Experts of a small language model.
Size: vocabulary 8192, 14.1M parameters.
Training: 422M tokens, 4261 steps.
Below are experts of layer 2 (counted from 0) of a mixture-of-experts language model. Rows are named router (the router's row for the expert), gate (a neuron's input weights, with its number), up (a neuron's input weights, with its number) and show model dimensions 0-95. Each number is 500 + 40 x the weight over its row's rms, rounded and kept within 0 to 999. Numbers have three digits each.
Before each expert's rows: "mostly gets" lists some tokens that are sent to it at least half of the time. This comes from a sample of Wikipedia text that the model never trained on.

# expert 29
mostly gets: " Preceded", " Genus", " Coordinates", " Succeeded", "″", " Website"
router:513459533465512530494495459482532462510545461523568538509483479481569484447510478501506498513457520437521471487500493478558563510413538498499497436470511505515459514556493491529519484441539531392493565555493443494355517468463470563465545508498511482444479460540477558453544464456473476585
gate0:514491419487516389535504537489474451501567480512500507519442497478501516449529463545492530473539533469510395451492486491558432535486437501458544517555540539479509423484494483476489520501443523495519546484503446500490530524407524601524515475444477449430439537481471514448442488551479483546
up0:508510530482564512501473463530481575484523515482491441556550599475472449513500527470508483529495497485480558524489558446530574516471505597476472449482445548523470440491572469529524459545511506480445542545500486578479438498506446507480534561509512447515530580424561518454470547450445523499
gate1:520516511474552493511515537502480534488468450399520550492562491461496469538487548518482404404474508558471478469464563462516508511581552547498522480546377540518541434520467517519517506490550465489516553503477426496442484427518448439503506501454454504510439520465482491483523552502507534553
up1:528586547536542432486532551489451471498484509518485537496485455442492510545509514458473408462480503542506486485530524531607565507489475585526566509499499487453431510562442496463539445509474450522528451485477474493441484525468531520538528564492398466489508538526526527450539577497505544551
gate2:477478563524488530479511482507501484523442457535525514502536534534505466458549507432519448478493463548496545517560494523489521489509461536521497509497422521478484448527443588434511432464449556472456427442541557498435497456581544495536531562492447497509460482424460534486497571506502413426
up2:499484487512564445496484540502495480545580486635494496547455483484525513515534502458534537502499506523560462507464465454514479489473489433516451425521556489461479535558490422485518440479490469462441541575526412497545460507506541568450451519475405534469496479504491482497511432520453550512
gate3:542596457430535490518502508495555411440487487462547589562529482589481495439551526547457460459555518533486453520473459481407504516454531531487481563523524444521488534452473507450525492479501484471446526550536510497532451510488515431537578484478489525496474469492506564446518548465508474524
up3:503489485497511538518497506510439491513500458432522465557527494492516548526457469534492490452528524447490463530547536524479452494465667448492407542483482601528472481491493503560515524501515590535552487511522497455412526523533551546567467481472541470540542508494520532518495477527569480541
gate4:556472474459489512524489438456481521492476523428497475506512504416449551511483481577495503465544512510468465531497518472472515554423499456529550497451495479552517524506440509480589505551519624440509520484482492500575490616491514457474532587465527438529491465474525531523530520574502469514
up4:528481460527529475477525534507515614472490533459467433506477519484524558550491526518490448448494491583482448501621515483541502515538488461490583485475484529480492469496557508505488585456493504425425538508499438516407478506442518478537477520523536467513470473544435457548545577528495505509
gate5:526521462560509462519456508517542508563465511545533549536443524475505542492483565469449502465489502521545598487469546526536471461486546461559491600469458559542504489473505475492512546540477590532540498484542538504437490511471501571477534524493458486546489591585543486496546493582565501465
up5:455569494490455510564551385529449521450548566510480525543514504529494457547559455479582470469478447466567496502497499496421482512472443396508475481491627490503469505477478518552460507508504486536452488500453438500490524534478471513495490595501526502485499495455438502488473461546497518501
gate6:493458533475509473447463493480552492532516526390431511547474567500529536549503542527489520525576508439504518552422490496432557537389562457589473479460498520527500538485501477540564521509484536494435503452477410467420495444518442482467519505499521485498528527497489499476485481496548494456
up6:457558527563442502462590422498543481449512485441450490532418467504474512492398456477506540524505510500486549456526466433505513408464468483521457431468454516466440546463523459461472521560512498546525507493503498535562515472472447460493516499525550552475430537427547495518526535515513499550
gate7:426491516469524526537503424459528570446527462459480486452491520520509525458480545513517522542495558487467512447470492443503529468485512561461475447521512529609528570509534450580547484590463504460500484498510484539529540493422466476481501453544534523467518528577567529614514496492493492537
up7:544517501488493507500473474523505514540472517440521498508514535484493534475527534486546527524561441517502538537455473468472531460482531537470581496402529515576508456460474485531445669517473522506485503545515487500487524481498568496557468521507529501578566525455426556504557566544509568470
gate8:493461479514507462489531434475391508468559492480515499454515485477563456436492463447490346491443527444569508501500476493496514466524434501487475483494571485431473446486569452529507501534536554501480484489492513543536470501492466541529504508449464514539436590447507485487495498534560444471
up8:543501526537465624520484464503545542535469506461527469489452473502508433616517490541553511524510544518473423578475515525466522500554486476547483519498512495537491485491496510553475489527450419537505436439505543492486499491483512471521466638557551471463510444509448544455461482518460502509
gate9:503499448473557433468458443482522670558526513475511458521505520483526517503509466479526464461453526497514502448489470487495528433483495516545503529458450509497523568495557456409475493520466467473536441402512499506502490486502449519513449468528532517420474460493497491506617517482475483550
up9:488501428522517495511469524507479546561567458529516469480493487529497487449492420481522579509422518498533517538522517525482484499540447508508502416498469483500470531475456516423506507505480485461571564467457468529553476440540522440466530463499475508486493400478642484538539459563488429526
gate10:455533481485471426517532494469522565495378554455546543500481488543480523511502511520491530522569481525499447546537558472488552557499483512497467488502507557523522517435476474478460507513456612509432520624485512474503520544509402483541484512524582474481487464506508468504447556505535523546
up10:470427426546484508447530465473514548492481477504536549496460516535485477468397483526495501436476460516452479433499432454472550484474438532493479466555499536445500473582469544527478501502539417520581455463481451487557510490534533603525519486529460477469511476534466521562444543497555477464
gate11:545484506495458526497461395479455537546464496544538420555547518453488483522558444504547465502532453467488479476504507523562481600551481454448493514564466444480432527542514457522492584527507454486524583536509558500516545530466526486494517442510453514448500480577507482413526490523467490489
up11:522495423480520577513504489532524501532473473523435488506445513544457421527553461439549490472423485503464467485535549448587433407526400501466474470507524495521467564491533489464525525520426504490510464509505532449471549496479529519489465497510513523468445495462573484489477564488598531461
gate12:534563481451424582472552475477565503534482496557484433477496503521534493559534507473429437508598503482461516451542526473576494526531563575531475504515504449494462465474477505505513544549531457498521516499507487523525482430437559488521606547479457465536544438541499545513534523471464496529
up12:532511570482508548442517477496496413575520493566454528472485488483485481486535569538496437530507528525499488488441508474569527537464484468450489476531502444481476455542494578483437412460528439446546500531481533496538520504470494474394554457480472530523493519536498551508494520464517367512
gate13:512484482430478522483521491481526552483500542483485536517556511516482478459424478476534536519506559491447579496472518492609505514618546477570530451490553525472495473534426419425572496516528557509519511430496468506533541427529512535478471534512521519494522485403492517512525497575520510470
up13:579556496490494486575527494548468484482551463534570528475551501511480517424487462477535481472467497525557500492461523485561506530487511505510512516538518534539507491479431485490471427494520443453431504413530544503570449554490522543499468556491522508482501505480466499483555491496399342505
gate14:477495369528513443471499508501498562535497463474521556548496460531503485570480469443512499541461524487483516439488432486518496533471493527549524464523427500483474508539533489525436417559504534488440465515488526515505422569476461487508460488452442486537477456499468510540459567451455450389
up14:489451496509469496475502470503549458481428472531447605470549488531484506484409447516475450499480464523474461452525441438435481531396523515519512502499482501443496497498616505541481485567440522483449450460486548541505544532481485441477454476512510547524490463506470496557467569450492459558
gate15:515517512532546512533469475483435518531504532499446467511530575469482468592524482516475467465509571537534509465435403480503537550563497519467590551441491505543456433484482470510454578507438481498545489519454555462496474541457471525488539554518525479505523502440508562465558507497428550568
up15:572504475539542444429492520494482580536534474488511484500477567488564472504491476501536557523562466415441490468513481494451487477484475518480510564475567558419536480508452480560501581485495469555466487535507561464474507525497524454581553539510468516495506461463540514520416568456421494517
gate16:509454423499490526441457488505513484520558562518466438494547478564505532444486427445613528459517521493502501513493484515483502494469499486499462461498465455447451593468550544464498445468528559513419418483507473490543512550515541447478430470466488505499450456448557437508488442451496519473
up16:524469397471460609519478472488521571490552547552466505511488505538486506525462477546568532499512558494492459480504409505542540502552426534493464528461491487535410517484507408457511444498499554515484472389503532534518560567542515483499446505519511522516510434487526476552497460522498493497
gate17:476561480527479464498500475488528539546503444463515454502455513601416480451518480529478517527531507446472493455496498435608421481464552533467496495516507576513453488450448531450447514488496600491519463459480520519551506517434451421439445535458513485474560556485558507498517481510491480492
up17:501441490544416481504532452502564477499480463480485466510506522504485443484529509500480491507488443507498491501471482474489462493561560498493488507488463514504489521568520496511317520482504622572555535451515397505464542518549458510511485511457531518495474527410424474493481518487523491476
gate18:567468543553454518459534500519512373496551496498506519470421500418543510470507426467549444498536485557559421476490519522519491545496509518487544508591509524507534492482526527512493506447473524378500525546530519510511490496472558511506543496464404524529517496502544517495519414526547464517
up18:409530525509522490547422484522438495601454485487459456481517514450529458513467490506534500479454526440554561554521552527538452503492510581495492489499457455500538481540538506516464444527563591520480533476447582476511565442511509532464495474488546511503450498530538500552487478484485599440
gate19:532519448573426479444550511466557461497489433483503522533497530431516528480484531443480507570487502510576569506535519429571464515542518428454502424513564579495480479505433547479490499588584478504514471472503495486536475537501472457475550453518516505549484543531530550523525516550479504448
up19:499557562461516514521550525493497579497479579510463461466546516558518517483495473542492418412503567482458532505407479537459483465529504560546481475536534557527532488490498516480500456489486549524536575517494522460491525497581496486536476562509425523466485450458512481506534436575588554533
gate20:510446496426511488573516464512479521470498487479475502559453482529542535495550542501502575533441472447481470537595511454513533452504496520464453523520477484527503509435524443565514459481510458579505454514413558481517484478512394476540510553540524486502409456487488498496390544505505550503
up20:508564515507471537443530546505516537510485490468475474473460508446492409556407495578512433486552553481539500469560527509567454478465470473534512488419521491479532478546526547536557536567516559497575475467524496524460497508482492592500485464503497484498525495603450523476492444454435462532
gate21:469494461493485491497515494514547511442564491484567490490458487495516473487495497557490521548539529467507495506516552479452463506388546506513500512548508551529461509550448494578545436482539566473545558476538520534362507459446487497554537465450471474518434505583517484512549467485527564573
up21:528496481536485518600521463477451588521482494514521429428575487490509573557509485510519512483505563491492501522510441475504482482534491535461455439503484493467469496473476500505476577548580508533476394484445489480500492523495466461532429553591510424576523519456555495559518450534495504506
gate22:524448463501477505559425567457521531428584489471550565562496515534496499581545519567475508501526493472401455541428484456478530542490538484506474490481567487506545562563442517544528498539504447493486514504473516467453477493519549437465550509471478491506460479485428560544435504539511529461
up22:614501418533507460446504516485475486438591536524515565560479514435536509490486534556485528532484376481504440544459484425528488534426481522515459509504557451486570561551522484501464529472528485493529490511512477505481469519525555477426498464497514498512470494499457511546436511477489558552

# expert 9
mostly gets: "CO", "nal", "ental", "inary", "tic", "ays"
router:500484479485509600538469516407478514549499482527461496559503561539626495474536485442533516489481551479533500458500450549487478537535558531494471503481467537489441501537527522514524472519533509409458535526388522471454415548485457522538550497479454458488472458475431555496512464511521499475
gate0:467434517515450569548528503479470548521507526592481424482501435479474474518555505499553461507503567478550527569433523514504482508501518587581465478544457603517501488482512508519541458500477585485539524454520468494490475527515436456536523550504479486488567576459512531528504414481525480475
up0:496536469526423533514542464529497438486529515542561476496531438486470486498477459569502510420503583465471558492527475417516523418506498567536456556540543495572436478538485457499468550558468495516515468481517493525518480458495402493517509530545479487495504512450610453538476567481496520541
gate1:490420486513493518460467489457468503567509528494570472531417454562506494489521472481518516522506558398556449518526503519488454606504485534535515456454416444447517479529513540457508543523496592456438497443521474534451472466543498515448509473486572514437496443547469513547489470509529472496
up1:515567509473498495493528405428498479519540422546516503486405461453466528531429511481551519532435475479466476500462609502497513407521556508478563526531488540496535498567583430517530530476458462496549473527426436472487473479470511510529472534490421496530465511500528518478481496458521474489
gate2:471595552433511476522478447499463544540519482478533547494401545526512516487518544545555536535515471355427481486467492475447552478461508465459499504497515415509503512463505530486458511548592462488424496447461541495496472509457525528508509468457490526526438510487499449484472501495495452568
up2:480537468521488562507552563516521397476544416556469484460439508428441488449470475544540496478487431478453495517449497485541537418456510469504463508467538452527483464465557508510465445511529512517474436590477460468508510557486500485474458566473531445499433469475470479571500502429497529495
gate3:497484483483520518542404477441514514457476495555462591424492500487524534507464458477555523510492474507559552575432488519502512430538594532483467551447468538486477517547484548528498510435507541463473456522473429524481485503424543443491508548467495444592542483459486512552502491563463474495
up3:536457531554463545497512466539532472436502546562438490499483522528466482477457473484515550523513529492461462534519447405419579479557505584475535517483480556477472462508522470458506458417530506484564484553532502543494467489513479486546449476447534494482601454458476570542541508521452475564
gate4:539531501485504477567564546468489456609467469405545447509480505466579469513497468522514525510497516482482498499462538526578490461482490465519496560446553418516498521509523518496518480543530549482577515494484444535517479599492411508528539431497519512500467566481478525482455392525482501508
up4:485487449580466448466528551552491524429522564540466547476513468505446591499432515535434445531533438566497500512516405478463476472518509487441506405524570528537479496475520509466567506471469476471477532543502552457502499504509426536497504504518457419513551512497555509463504509470428509488
gate5:532473458466540465493433527510446540508540461564566441482486554552471534438538531557432522504468574466497425469498451529534497505488453487459557468513559541480460506559554431480526567511469599521500498509425510514450484422504466524490539482460567500450490488484501516466494450523443511497
up5:477467519556523540513512520506535515446457572449486487502524488546524557404570514490450502445512476485501508540468485540502480583520490469520535486507584486579511494547463412566504517508527526549434539542530463443491507515494466590507450462529547514497431463518534505480481492535437402544
gate6:529498515507535527503553451531517428538554556501484561434538565498521486521504512444466552466384505402500489531464477521488501494484478401514539531519532550493488477487472500582511541523482501504487489496408495574503488566481536496540496434531539521515444524498439509435464509500411527540
up6:525457481547480517524566563480503503435544543547475510485490471447466491548494510439525490451537511569505487462513441492479512498532434539483464530509514515537488557442424545466546477485505418502584359481493526517549493516523457508525482571521508439499533518482520593539478461540454525457
gate7:474494556476537465474553456450496530504485446475465510437529440562534564493459514525554515514460472445501491531490487445449507509528457512492454503539468566537518470505572438456434429455507514510427489489454500528516520513538478534553520456487615432484483471499428554450466590497513481456
up7:528522599487461475472542497428535562504538456474463400433471465509513528548508474501528538574504482542484484507394464517522594534571531558515475475554483500493496522508500493511442520414474440516492405494487481517526479503460487542467503489558514489474485479476484531507495619488502481493
gate8:475502445465462537523503489516524549458519495520458477521553538517458518448501486567575478569519482537576421512523482462428516458496497512549480441480540565564478496471502482531493421472549553491381483488470529454497513484572472518597428521530507476433507478486531501509525473511518557559
up8:526501469500498508471515546526420521472438480484500521455519502426563519508509508504452459472537411504531542511516536492475494456486516545472518500502460494516414528491475470505486464489376494490470496506539473488541449451452582440498484507524475486509477467522445475444496668466426479476
gate9:523472594513407524469468468430518582483518438566477477526509481517515501450455531513475483569478440492558501449518457527454525513475568502486474464515387515532534504427466467492493495425537574483487474471522560569471527490462522434511534538521473465531551488494501516510507440570509476498
up9:466415467517508560485461548531581498514497556465407409488563549478553544482527501507480514508478544399506504507505538519527507498503521532534515494536507542377483553512500475467486479544508447491525411459550433447474550460483546511481513504457571552469553472491512515523498530524542519507
gate10:642473451511472507548497375514560473564549481572489515451523520510459530460532541520456496497477483481520508476527465520470509469545476542483493533441498525426490474506523514466493481503453494516557493388415539530499534479589487505541540484495506544497520467488527535579520502539512492464
up10:422500508439579515521480612572415546474492586482507536501571473510520494541486519504527443521519479471524498522491496464499473448501559513555500542498448534482518501444517506483487482442579607462491575526527515556467482567517505461490495466436507477487542492471484462456549531454499549535
gate11:474510423538518542468541533527571566523523523523449529465488508473546467488480464494489412477411401493513538455486476537455456558479486540524475433496557537536520467516465539521514534490478495504441526513538486474487499512549565388519472484424469470469524460509460549442504469454458573512
up11:503463475562480466483456543527472453488497478559564519524489476520451548560491497550524505481556500547472440513534459460567541520542545560456444464549507460502485484525475479499534518462577406474490525591447631503505537438494414475477490539521501479468527543510527472527518568503483522509
gate12:425444513534593498514526497490539416567508534554508474464551548422504501424486551487488536506511494571492555524507545557512462500529460485470524424534537541457544460516420534501513456430510502480518463546495474447470567550471451494485489550469475477471503441443536509530503474491453476580
up12:459511504569486567530513525495520548495501507530546537505473527526454498550536512405484457463501539440546482469478524426574497586482526472474576553467462473528497565467515479492497415463480534454567495477496530505484544481445559458473441463601554508478419520458533521494545534482476483510
gate13:494537448498578498446501502456436552489477501475527484511439515454449480496513478492475429542496536472510504467514510502558489538498372454495442559468560450439533531469547435588450512545468444508452542566456502504501509543456488531493523587475526510485511519434530452505491430512504461465
up13:550479534464409559522507508507498530444491471522442488460572559537552511503475474493561509531562493534482531481526488518508542476537606529499499466458453497562506476511558548472538483441524534504574429471503486495500511499522503490528539441586474568522517471514535524480521471543538575620
gate14:516458526515552491485544478495485547464507496584513556525495523494520399552545512511560485481504478468487434474485475460487448536481528439435523545455499533508470493482485498520529532553593506494493515497503474653506513512463518493483515503553618480489562537491495531528486380492500479521
up14:491480442490503496542497495526496433510494518496597480481545559507477517503581535497539494558459540516553502460501478494536516347444438429576479521483570480466487491519426494492481519545509592524467462517508520529501484488457524583526586522508485542510490486511526485504532482500470528414
gate15:526524491529456594489455434530478545504531501478594464493514455481484526429530443530454501497460481486453518453483508509488442501532511535464515554486516525469496508486451428477490486520484517504610534450504469425467540593422536508463497495461554536569501464471451495482514450485487407566
up15:545524559500470508494553488492521563524500468446558451463535482460495506567500506523445608474534564432449516503499534524587497398493509448464475479501440471549525449573469504519439512508505549506527447507421478459512536511481470501526501530503455548501456489565464516526527583508446546535
gate16:543517509533465486444536473443541507510520536532460524485565510447479541492499497479468526478525531488492392482488474511470492559466500464484526505468480433480465463522487554407513458410555524482539412444479517506491409584472520493477507531509512471531563521507531545400508464513534412552
up16:502429506440495621498462539497496457492530489509590491493451456481512502495443466454490498587465514453460544501502524463551546470475462549432484563453481532509493533522403466523457528443457565514526499464492530519501444462492483539537503495554467481414440455527517485526471566496455478457
gate17:493527531478549499461505533543494493485455457474554471585499552548472565502555489530457509577541513510504489483490508572446563510502470491547494529490452468467474500487508529478474535593554469516397558608516576545515468457436467564546536508554455463499453477484503467471470544484529464488
up17:521505514548534585525491443550537548541412485533542475486467529504508476499554504474473559538467459436518479485492414512492577619493547525484560474493458584451503479481451523507459490461463542493429549476534501550506505552611480497516468475527526508493462512491468446496502485501506429534
gate18:473442557463418544520479559466527603482470553514510462548465476499483533466541505444524474484460479480493451464530476485462513515498516491536474480537529543465543459467478415510541531466568454505445471561519500486507451473538538535492452461511595457476513493648478536493532483529451476497
up18:482482414440520507558486506538546531472470482446564548552497524449518484551534524489549526514468525471554494455474520427478551467531463477445444496505505504368449437578486488445547533499528492499453508512490521477539502532531519519545468605493487442527427494513496422488512562473478513517
gate19:520429486473491471527517471486500512429508518502462516455491574501523529448471540508463511488413497512534512487467484465438551531557504508449434448580561498468472548481580401488511565538494513479609444538446463463519573445553468504485489493442491488468533510464458515527536506463542550513
up19:572500455566459545516488494512552454563480477567518521451510477499463471488496416561506508527504555514538493462577492485502446530499485534477561517508466533532461488426497555514457523487454555497504488492587526541483500550513474641507502518526464580506487424522516466518551584497490498537
gate20:497452451479459414441590495494547479602481550571487489593491537534473533426476524439487551377490448514473448468502523471528556527484495505477535482537483477508482484484542468507526578499532515433500550480461521508488453474526467556527471449482474502482452519552436479513528504511495496543
up20:570518490490495455467527497543467602446538540487459547540542494482484523491540545578544501467548516485517508502484464515457433503502504434497487443523527558483544521503468488525483487542460524587607497547548393530479489576497564530482527495507460535494589504522518506439475431491475502538
gate21:548528497568488572498490456472442545491585544446458496523510425491464455528568494467547523459565472477566504487505519526467502491501430531517492501466466543563550604473399456481497518464524481481490480523476447425462481536501500477487561475470588440512523521554468505515478487452457517524
up21:488486488565464445440452510511514528512471498537520516434502446491441501513460460556576451544539540496582488537462401449492485529515513449469469478489618491462491506405509486543480514516585559506531507506494507384445548515500510528533503516505518520466487524468500502524454524541451547534
gate22:492524463439554517534542502523547449504486568562507469482567544460492521527550497398546506566455495566554479550492535495519512543469512515565431529540494491589492495559508530554482455508535551527537412521486500465521557549469423506491468550539533507473465534502529512485444519463531555445
up22:497497485513512508506517545503523496475488529438505464436479454522480487544499487469491526512418535542517491486525527475511501459472544547496499529566502580421561490517528553580505522357526503489476484513471518483451508421480467417521529447486589449493533565474491479544450503455472503603

# expert 46
mostly gets: " father", " children", " wife", " films", " brother", " house"
router:494507461476474556510496555440559462527567493531514530544527476490563461486538521462501465540484499486519510508498537554584464491449605525526520475461474535502424470526445524473462461515536568414516493495440481489382466505522479522508525565453456446447435523489501577488537456473486501528
gate0:524500545564429530478469477499525542603546461538540506483440486456578458479474521522522453492442492432531495476491573445495460509544514554521442512598428495503494537517470565428482496478516474490585437529551556508492565467502532519462529473472486527499504536536503554517523503567520449508
up0:486544494504553460545515481471433560457523439495435440531510521533454559452549488481480497535504517534482470560506432488487533546407494508460615439472427498496517480457509431470527489542535515482478558501487457494537540516467517476503475465572560415481488445522465484518523470402484492503
gate1:515487556423467476489416453445526454465539471468509516461502518470491533405462531542558503514552494475509498506511495499473485535460561549424398486497504506496560506466506498469515436466455533532437477481423497560500555546531532405505504415502503510475563479544539529529499439562522503494
up1:526484476559483593527552475454406531480520490478410476497464501527526575510470513483445482486446462441523483439459534483588493465491483526429605441520422459443491491466477494545474492530536427492583480475509483457454536494470444461523475463562489496467514482518489547487510480490500492471
gate2:528545529484471551494464495520499477545445507455454550500483482502539488497479558519506498523476528597504553516495458579526482484464470493564483530496497464530502480467454583497453453549586424490506487531533475552440514468527535471530478533502391456493406508559519527497449546568466436437
up2:564533581603542447498467510512422523419518503542533481476520482480526470521529526563519521445499447505501577444470440536489446489425500557435522578440454497501486474568451504515512438515486432508490533580508462551464471525490523478554491541462529501468513471511469543485461483500469539516
gate3:457481485566511512571436523480519587529529461528509487500470510529508561452484507476522511488493448495528516462564496427485459529433500538425545529547454505453529496559522431511491490464465467488539615448458492591538542496501507505502492606472524478500529487523441507486470464598508471525
up3:553489537539497492509492445498513440444466487422501490493563525444491529522526506563445513460478539475517528543473434567508498504488486456523410446468485515574451528482501435518528528516491504510438410503556475426487433496472525486510511397535489505570458486511492516477511493443397446530
gate4:522512504492548542531588566501427477582496535508542509438437451488482508559503476551484472481588472514486557461513522578562513494439528478484542593416499495444516442499469545516504528518553509538482510538478503468430494489529573513477536470468406483515501461571509533524498489526523530493
up4:440531581553650533461480492464483454519489511518537551436465485485490487508513481525476488539560539576530469480494487563555509455415584488537495496522513491561471513443476500535558508553538452538515511549507545511533536449522538472509498464492463455455455486575561494535549521490515521504
gate5:467529498506527499531465486525489444511463392420548546518544479510518464554462557525527516476552501485501493486552518498507491503447533465378458445471551488515525516452486454542465459495463431489489548559500534448481487436521570456538485469465490488535494483482563548439580519442426473474
up5:503517471465517544502554487484454468438507453522536511484554520485459490544568513559545446440455505487472539551516504474547527483501551455504484522466501483510558536519513550551468424507502606475409495520518399483543580540497489462553498507510570505481481524509461494544543420455489515594
gate6:518470564511513441425403474466486473516512479431534425485506523524506472526505531494535562479552472505520532483499401483494475508450524516456466523463530525487479511452495568526486497505472445471593544491527542557450479510524549443529493618563485576464487468533490526471531421458535504501
up6:512472489504532532454562515534553559536511464476462529519475532556508484493478500516534551452456506493523484467498388476439506533505490458499573473563521520464492522511497625485429514525476455526526540439605512495470492505500444523469454538499549422535479480520532520403483433510527558485
gate7:497458432450499522526511525508442527503425524459413441521523560487529562552590461536468476484523475466492498487480508517403470521525508519567484515490435509548484632475540514540478507495445517512505519502515535507478479569492523456553511478497448464409494445512456502441462456449497515536
up7:532553571454487472539403476505510562496520498538498469475503507478510454458441483506525485513517508502507465520523493559553525455530425525565526445463549494427612466489476454455542508508492523503469403540462525572501457454545408493442519560477524475538502502514508565538519469515517557531
gate8:514465496508427643423495502481513488481475515533527495555459502451477509452472480539497435523478495500518499476446464609492518481517511521485568523492533471586505542529532458505514458565509509451543503540385474552510484514488508557493534451427502490470440508506470462532481517453518514580
up8:476429492553448516544524517506518509418530458518450531536531481444474559507449488547521444529477506496426534536543496540517525491605479582471535562527571553545525499469456440453533422518527561494518539552488495505496511473490551485452446497485456533558509460519450482515500545493461519591
gate9:510560512489493471526538492452500563501523476476490459580556493453512487386510520459561424474525467439492379510498515563492546594493541493526521532530453449496503412470433443532520480481557487473491526530473409539523516466488448512478510505472498521490531496453437494485472458482472533503
up9:607516473501545497507476500502550481461525418482554487547554485393514555436577521503453505491538482494441551515552514543528528436442510494496457500472474528577452527516474489546500504448488527464515457488487496464508566431527462557500465521451491539428511444427500451488480542556512472471
gate10:542490470550376451543488555526587447528529487556608487426528531487462519418504520530552523583465525500495458437515511508563538478501414545568529509487469546509547502500570491478456514481480532516500483509508518542517475459538462531516566477466439500485477508498559478494512459503501497470
up10:502456518458525532491504469504491519482495513552533570486537549454475533473455464448458472526510532619431486472509468410543525536519555513508479493486471468454512529559418486550538492523529491517476374534491483490405442510483480477540484461463543560568539455548519535496523466488538528542
gate11:438490478439479615572444483458539456415491536461454485530505510466544551459519493493571507462498503565511544552468541428529515527464485537448467486508493502478569470432478495526492454519475469479534542554562509503506516451443496484609511457500494480526543501403503494546524514478465513471
up11:506505522480502547538490471507484481462573445466531522497496515544493480478494523418479497449535534510468542440474509532468501473508492488584579491578468515541452438511474537498493455445462406487484470485489473552518476491565459429468481436606590510487477491464448489457529531462554521587
gate12:476554453534501496487489433530502472495572495486478505559536542481575499449485495436466515511543457453503390429561477476483461471526525449522496475505420492482530432517519543427516528519496520550507442478552522470478582564487476472472516512481476458539573402562521538527533455512469500463
up12:436430539530484486517500487524542506439476576519491497525503452514496478546487490523568447443487530548486483607499477464540468537489472501535529523500563493460514549467482618534467512535511444482591505542569523544541479487495501547457483534492569514559491519441534507509500624466513499503
gate13:552504539473471538515581510504501512532424552546436559535360548549487495483515535508475479461475475530557479489488423488548430459556533516496466533453476526461499482500470547466495460476469452508483484451485428476571495535521491521434482469479526473555506538528508557519562447515495486586
up13:486424485545492538474480428469463520423545493424542464444478530574527509552412618542503505468472453475463545473519502473547481484556496555439503476524451542516496523520527478521447476541498496490487483485445494477516500498477508398504473493513503576524518455506393541544537507528517547490
gate14:459507458445534483542423468512495438516584470464512503443497448568529554499484535446548456561531568551466501497465482520501481488426489447464558553527485453530477445519512513503483497563527448478534541509506431547551499529497486483551509491583488541516418497596511517479524484518448462565
up14:490521458487508529613501429515460445501450448542533483442486486520490486510522460511541476517520521470518545428400534422527456490534498535425547499604478481521477503487449516492424480518494571473480492490489479516491437505548536479497498574488490540536500608487442524502557479541447485512
gate15:430434515524520526534475503498536538538450400432479524484546481563476520554462558571467471495512461497473505431480436463476480426563461500471469392537412531532450577481489486470489481515517485537488481530479466463440426462481534499478511503551530486527526474491538539538475519451475540471
up15:461531480489443500490555495517450427476494561558436462497505488508524494483486447495476454485463517475529591452504402535551511500530441489548496559484462503462524423577516520449466466449481525461443503474512442547487444557536478524453511554481551544476485543488530491427490456437520455423
gate16:459530552493459568501497497470501529463492501473453548447542502534548508485501483389494525477484564501545515396516502585538506543529491463542545481474460493447487506452509489555530500417528500446441549518506472524531464443456369506506599467508494489431465512480491480479502521503540542514
up16:531478449547544517484482473544510538531551561523556482494552444497499541505545575540537515532453420463467431499495440487421554524491474542545488504434522464551534477521514492530455442475536484523429477504504478529478513535550482473471495507484562621588503491497444519525533562523538517565
gate17:537498513520491404502483519513510534484526519504460517466466546542482537479503522484505502418526462533539525502481465448541525543453594496455606503420495426466525597524436508527504516493507522519525550529555508441434458457507416505497479508488489535513549511448483567547460494444590498517
up17:467547460448436567515452537495550451581449515466487517579474453506475477465499468496532502518407525473527485487500501489505481483515491506480563564534526549456500515464525643486507483455475522444503501539448517479477556492513549491493527442512596520491526556559520465476475488536437574463
gate18:573508429565510578455494557510477449539508507549509507548515534504496448468474490460479552580437508539476532455549541513443568484536540478565501561526491472466552531534492498580450556501545565495503483495546493460484516549515473449495496520442412482471554551468484540470456507506568504448
up18:497548514546539490558429536508500566548557504589528428576467504543519467498509490486511484501589518529471533427532557435458525510514444487518523540569468509501545492511540541542523490499536535489557572520463511484498536555547512498455473465513425518574551518545460544568500521421509486500
gate19:477555414434452509501487504505566503581468496455543422512460499471505499407502532562477482420477518428482506511418461565526488473480544504498477545462444462463421524560506524478501540548480440467507451514543529556473493462538491511484499541541475446508470467509503536491532443456424486456
up19:451518514519509510528499450493474460503469474526541649516522524534469576478468519533481517472515507543554515491487432448483448479541415517532468521532385472490469462529508399542488455462496497513470505473452587488539498553508506468498492516451509479483516531522485543487513388534499514560
gate20:489455494476385489532579544483511519467499483515470478583426457510491438500456454478546468502449547516468507486453522501524479474504484505569434488626541486518455436503473544457511451576555511526485517481502532508495485531504498430510509512525499545408488455487520502498418455542482506432
up20:563576391465504461507501463512548434510475456563522582463587517496466451477447494504503508478482545561461454545511454473504468455543547517505484471495549505484422567457479534528458528522460522475428487529505494496527492429525570510437478502493490510495395523515519478454549482511545533505
gate21:512563560525492571487460495526510495520413538458424516509484558519494459446487535487491495494464462601493538514507498457521484560530510536506552558472507472607508553479445537469440482467527545535531473499509521416519435470525537549556440585512480498552445520453514518489570475520488501462
up21:493472477468508470514501511484523496546528501578592542482481438474495532547513503469492459490555493524454533480447405556525496475460476476508436500545544508431472474529489489513589507524458481497438536501453535634492540528491509570536520489468490502475519503520542433534451537505590506591
gate22:505405475511481485546524519461529676572546455480536475488487443549483510444544517476558459552523560504461435530542496532480608432467508527549495488488505500488555534528491514499490464464432464502499541530484486479537455510499481534521460480500485479485455491522459461492515551501481562536
up22:484625503475452521484501559556486429489459547513438477514443549477528577504475432511474517493438491464542553465530478464558476554532511469455496530549481519508469467465487518553540510451535500536490517538489522484453533471486538455434555532458475436523535518528607532507517405518471481475